config.toml
experts_per_token = 6
d_expert = 96
moe_layers = [0, 1, 2, 3, 4, 5, 6, 7, 8, 9]
balance_bias = true
router_cosine_scale = 14.0
head_dim = 32
norm_place = "pre"
positions = "rope"
init_std_up = 0.0234
optimizer = "adamw"
decay_shape = "sqrt"
batch_tokens = 262144
doc_mask = false
Below are experts of layer 5 (counted from 0) of a mixture-of-experts language model. Rows are named router (the router's row for the expert), up (a neuron's input weights, with its number), down (a neuron's output weights, with its number) and show model dimensions 0-95. Each number is 500 + 40 x the weight over its row's rms, rounded and kept within 0 to 999. Numbers have three digits each.
After each expert's rows: a language model's description of what the expert responds to; "raises" lists some tokens whose logits its average output raises strongly, later layers aside. This comes from a sample of Wikipedia text that the model never trained on.

# expert 61
router:543522562458494516540540539473440484547545466510591558474527478478505500491464514556538464490514536461534512541451546496500433552463473545478494517517514548475501477556520503469537549519569543508469465474466487568508472465550487489528467523452554582568475528523509507457492522498419442439
up0:459455494504510466499465518507588431476449486546480455537525494512539482484437487465476458507486534461483469526543510498522502529501551512560451479491418481400472542470491477436506453516469549538532484470498481486524463463481463539487452506461550548524532467536451439549489494567531463544
down0:513503519543447516460518564433461488458480465535506451521527550523392555546526510505494397538529477467550531492556493533497510422476530435546494562538462450562562568473520474540502514457523508537496458465473518499492482522490502527538572464521473485498508492550476451513531595517498523469
Heading equals signs. Equals signs inside or closing section headings, often subheadings like ===Film===, plus taxonomy labels like Animalia, Insecta.
raises: "=", " September", "\n", " January", " December", " 17"

# expert 59
router:533420569537474474476460583542480468528508530531495492514542512421523461529512469587490484460501573488490514487474592456577456497518504454536401499560518438492507529493485502456475492464599553496477454487469529540510474534519402603561429516502514508492456500500555473503509513562459443527
up0:434526517519430509489495553483450480492504583486460513497470534452491530545461554564499463506470460511534551551489505542551419489540518475434460526577481587467470509501535366449500548466511570397453509458429525468560495521506506579500538471452495488556481461575510521500521579489527507480
down0:514463554491502523555448476503535522531553526497495467536516434487415479426543433486508480504455567429587462547486519554547452432572477451507491533497489548468486520462529535498522484466532525517505467457538495476523515543501496423467515488487486493505431470513498456510489438564527545447
Paragraph and sentence openers. The first token of a new paragraph or sentence in biographies, often a subject's surname or a word like Later, Then, In, or the.
raises: "”", ")", "box"

# expert 63
router:454474481533534481488460514452432431482506529438574551499548540475480474513504498520515457485566532486530459512463490516527479470558520465466461541508526490511494519564477485541517524553454517451474500479478552537491397473509469506546423463466515486476563523516522445449446567492454488434
up0:511462533470473516538466532462474582484486477489534458470609474539477532472529443513520525502473475496375514538500475532570528465534577551479502415474544511421526422540576525483582496487521486493423525447515458514484475517522466514477490521488461532442465495519523420480560551587547501501
down0:456506463505486471495489507464514504464561585526496562484484438413465493519612505452503441466459489556576470511496506527506519566478540525515499486549583525494510476508453529505562441510475474512487537532494491458471549471474544460547524468457564534454558472566499532501460532501499381429
Table pipes and coordinates. Pipes, line breaks, degree signs and percent signs closing table rows in election results and coordinate strings, such as "°S" and "| 100%".
raises: "ero", "bi", "ert"

# expert 1
router:486491462480534482518583459458427487461521535525531469459512563463531510510481475505567535459449508570533486539461451535471428480501499503498530517594513553423442460514469523526445497540585507440512418488501509535485517449521491486445495545475519609539530508523475486466507538481401470435
up0:458519498449445580474444512462569516527472554566460522462485445539529495503504452527574512434517435539524527500528511436558550525495482456524478468555559519450542557585451472568540502522527431456479529484535518573552452591481523545535494448524560531509532495516498485555475539466561503462
down0:498470542592517416491507467488496478514474559485532539477508429483450476572529555546477474510529526502535500458514539504540527501486492451434495561569442553473494415549498477554524538474480465477533518483526537545543567544480519460468522468493462474504522539550503591526443521568420429529
Plural and verb -s suffixes. Word-final suffixes such as s, es, ies, ations after a noun or verb stem, as in newspaper-s, circuit-s, all-ies.
raises: ",", ".", " I"

# expert 35
router:536465549518483499496503505516425482490500559573470482466551537495519439529487535470486465453519512520521499490498479443544535430555444513472552505497498502544532481477487495470482452496506538476506467487464540452522501545533483586506479540494470520480464484498592536567514493551465535419
up0:487468503499534517524556501476504465462461491510483481531487492456505496491464451506514533470467503545427536546483500433516436498505468432445514565504497507531442481493414461514566552454452442519470512567502470529437449477530507542482518440466546501445493528486510507501518530429504558502
down0:573547450491430521465406517461479426553541504441506551547479463485459504512476504553530498600432521494603478543453520430464486563470431489529482483498538492479486493438499491503534613556499453564432535465542493575478514533450453502465489525461490501428464449451428528441485562498403524551
Mid-word fragments. Inner pieces of ordinary words and some names after a prefix or first syllable, such as dis-rupt-ed, w-ound-s, con-f-idential, Sw-ara.
raises: "g", "f", "d", "que", "ger", "vel"

# expert 58
router:530493545525420472543479470554508513534552557507514492499520526501527454509493453471522503480550481396515467491482586519478451570464481508479495530563477523415460483564540465418473535556489520482463553409466627522545470508499548489512471517474483573501478492485459424448474504481495464470
up0:527470454505472529508585500455504525478471461465502486447474536513506526506572422544541439544444560565544520449512515505543472519523571399564467486478460450543451477396579502473580530446526530474489522470563517531556533549560448485503497492494495567493522511521568395504472504484484538488
down0:608516490516540450416530445465497501457514512464484472485453468477552464550485410464484583480557470480497455517493418499473491491550537559534533463533494510456545505544508508497557513521477488552449448440464451471491564473474481440498542579464506490539520466476426497510487450466501469476
Greek-style compound pieces. Pieces inside learned compound words from Greek or Latin roots, such as crypto-c-urrency, photo-g-raphy, -log-, -oph-, -ician.
raises: "be", "bus", "bes", "b", "ba"

# expert 53
router:545464532503421503524512493450522485459481546610545531454537444486464470448462476492589431504560507456529487483482528498554461466428498539513413482529491525493521494531500444474409536541559558438531532481500564480484544539541428592484435505432537534532483500530525486523493553459500437465
up0:414437433464547462514456553508441495490517538489503511510415521470501565425492568537522519417518480527534457511460480495457429417548523495477501588459491495473458503518514517494508470511481487507488539480502492420520542486494552498456422524558474449463421503587488493492503510548408517455
down0:457499555518492582460453528511490516415506488508555549437503530537434516448561446483481510521496484453492433425532492499416523525552521498564530523466476501414536544553532517485498515508532490545442471456520452503547575449457453507440522516489499513514525489525513547463487579570517514428
Paragraph line breaks. Double and single line breaks ending a sentence, table or heading and coming before the next section or paragraph, plus sentence openers like However and These.
raises: "=", "|", "-", "In", "The", "  "

# expert 47
router:482463507483421484491522428533438500523523514488528503544587553497548444470508480505467461445545507507531519549509499599504466513499475523546503464490520538523523514486495456452454531479551541458435470500495456464529450537530479544510435539511469592520475544539446503556477489503462473447
up0:598470546465452504432528457469479541506496475499559466474525509489608488485490426528523476448500506416467592529540523557457415563459535524540503503449530473507540480495448441450473419476478502467466538412553528487493402534436441500511525474434521523543533492551518469491464549435506448446
down0:548540462310469578457465461512486493511456561506524494529546458472573454511515484478497488467501459505575483492535505489465518458471512509557516558419512421517506502462514521551525491465460431481503558531433432414519449514544457490451511520530542490546444479513501543544513490515435492410
Heading and label punctuation. Equals signs in section headings and colons after field labels such as Birth name:, Native name:, ==Description==, plus label words like date and details.
raises: " North", " short", " way"

# expert 62
router:538553489519511535576463434520413489510519516497522460516560513500513484509422511519550503422538520405483511531485504515528467529487484468506459503511468554445454530619477499475591514479602510491462531502460591543504432447549557484529470538471463581498481480454450430461474508463461489468
up0:467490466468530485442450562482493467479455520500578528453493495516494505517479516588463521523482495485477557544510491505461483468565557555457414430494594500489537532594553533459514554480531499437497466518430568521490433480529504509558481536535569553470488476488475465496415538438459475438
down0:488573553501496522475487563477480467505491464527560506481538533612454526467504498497458551545477528524558503542556466507545434500473490506564549495438473493548542479534505509500521471475508429512489477492465503404493504423558460423503599532469506543503587512415474554523520474483494533490
Names in award/tennis lists. Word pieces inside names and titles in award, tennis and place lists, such as Bor-den, Már-que-z, Awards, CB-S.
raises: "que", " than", "ium", "um", "qu", "quir"

# expert 34
router:491461526530488515499472548526500466510497522525603526444473532491526430497567546530530442484502491519566517464550506541506515435528541447459456492489472499534516519546432488503495522483542515471495469476493519552509483493471498583449454471523514533503516508493512510445464564507390500474
up0:524427521527494582556479506558543434498520469520477515489516563468548513472545523476505533453549515475509469469516440572478515537551500490519522512510535571496483532534484523433463522483529519490454455488436640537518551479509492533560481469508481530590526485490536516474590441541431448492
down0:562538507462551472556555525516441465459577467525491489456516459536472572592532506428451512487468494422452525501468515472465481477470481590449481543494513513539480499461546556517427526508514492574528525514476458516531475527447536515545512531471495556546507491525515540501515477416464500509
Place and name word-endings. Middle and final pieces of proper names, especially place and saint names, such as Mont-cl-air, Notre Dam-e, -borough, -ridge.
raises: "ward", "les", "we"

# expert 39
router:500439468540512481486490525490486505533502492506537538453532515516483443541576479577538476483479502432477484482498520542502514551517546533504429476548505500489466531587457511503548486508539545510508468445506511530490456524532454560504488496521460447451488459529539438482428541471515489497
up0:526448459496550582596415531508485445416477514507490521536519495520515521570563523510508506434516533509449491521454532515536469516524438529471448466478477562496452511522424448519572545572484466527539473474502503583505539545502449500396514476496525504477509505470509483493432512495485487537
down0:453506525415488447564476519535526476532548503506495462525478494604396482445411506476492527450485508450529472558467543427467430565443488520481470506493473541508395488508516503574480457495462447489510549453477541489553458534518603555445443499566434524529574482450563509546484454475494468505
After personal names. Surnames and the punctuation right after a full personal name in biographies and cast lists, such as Smith, Jones, and the following comma or "(".
raises: " voted", " million", " estimated"

# expert 11
router:547456509532465531501497514509423567524518596508614445492500528481501488462505558512537444467480518423514499509485537514545484478470434469496455510472516559484441504529588449476509517490560560430437484490491501532526545515499478507482490488507443558486465531410594506484479568513452511458
up0:521468472581519515549509490502464457491524523413502474476493576430571496466530492476530474503515556509554488509455468468498489522537504477464545449584517490387563455514512449519497478497520452408496488463537488516444547471522516502506530540416425520485486484500581463565506520469570494499
down0:556574472500479552536436523510498578431504505544525509489492485513468438484503479499473502390500526477519469500430455496528463465495475606407529489515417528548598494462570437461530560511460440516531506531529513518571546508489517513445470594489491485483529453495507467502546502555494492533
Technology and mid-word pieces. Computing and electronics words such as computer, software, digital, plus inner word pieces like sm-art-phone, we-ap-on, Nu-cle-us.
raises: "li", ",", " at"

# expert 46
router:550447454526521504465486493469520523438552538507538484455477518520461434468493478567554488464563550493494476449539504479501458446561463439600432449496473494467494463628419475508521523464606568524448507478508575460518533456467483524571458462534454532560521475496497460472469520450541481498
up0:523456494574523414477512477533471556408401526498552538529434544592471511463482458527540537514540543509531480544546536544488511480522517501516507458487496459496551489452587474421552511429521482584506482519555465495499480526508457464489510468461477537535526508517491471470464521525542514476
down0:531508490501512542517482465560529532477450532544526549550419544455485447510419565476481481539444462445480551478502504411500498458535520555536496409544528479589516509534512517506507492529518519459499459469555528491490552468518532501523460477481484524443551472575458518480488443479506553454
Plural-like name endings. Name endings in -s, -ts, -ns and sports team names, such as Angeles, Giants, Jets, Williams, Zai-ts-ev, Bos-ans-ki.
raises: "we", "ens", "[", "the", "um"

# expert 44
router:604437470494522493491495540501473513493553617526565527465528489495514489466498516565590446501525536496554514486565566539518497583573494457504495507522519441557557501487476469423442501511578568477520471537483504495474536572548413487529487466496520502522447481497530513482492536511480527457
up0:436510513562496493535440502401520562497467529489545543498472546487495434490500553557553525507525450500469496470530507515615473596558509501488511509508456482468518434476492474457423457507468538396499480506510458472512493509618457483481449547453478535519468508483480485491474493431486465450
down0:570606475426452497508475450540458498490445439479497508573477456398564589542580498501401510553510475519472542490464507478481481511462508581454524540530432550469476516482567532484469493491536482429496479482502531486532534466591512515534611509511507452477532523537521438513394521468470467587
Start after parenthesis/hyphen. First word piece right after an opening parenthesis, quote or hyphen, such as (gi-ven name), pro-gov-ernment, non-fa-milies, (1).
raises: "it", "sel", "its", "ira"

# expert 45
router:513428508522429476510440444423507516538450525488548455475481538502480457476536473508527466446576540534489445502482595510553541551543540494541467496519415469503476502526470485446501493472507526530408510502524539522510486499487510522517425526539477482467525461497452425412511489456507503482
up0:506486434566514475498421469473529526474459520549446515579549539509585547551537438471454519554420461492466530437525535516593444509565455474495448490543443523515452560424576477436550526551481510430497523495558455465447520545456477491508436549478454466483483516540507424477472532455469519522
down0:503502512594497454499484575511453546465490472516431512508539478492549503472499525454528513473497520514488460583514445501546522561575536514453481543477472455453523461463492553476398525580468528517442532487486470543484432520544568484548493501532515526536540491476482554522526510444479437511
Name and word fragments. Inner pieces of surnames and other words, often right after a first name, such as McC, -cott, -uc in educator.
raises: " therefore", " transl", "rum", "zon"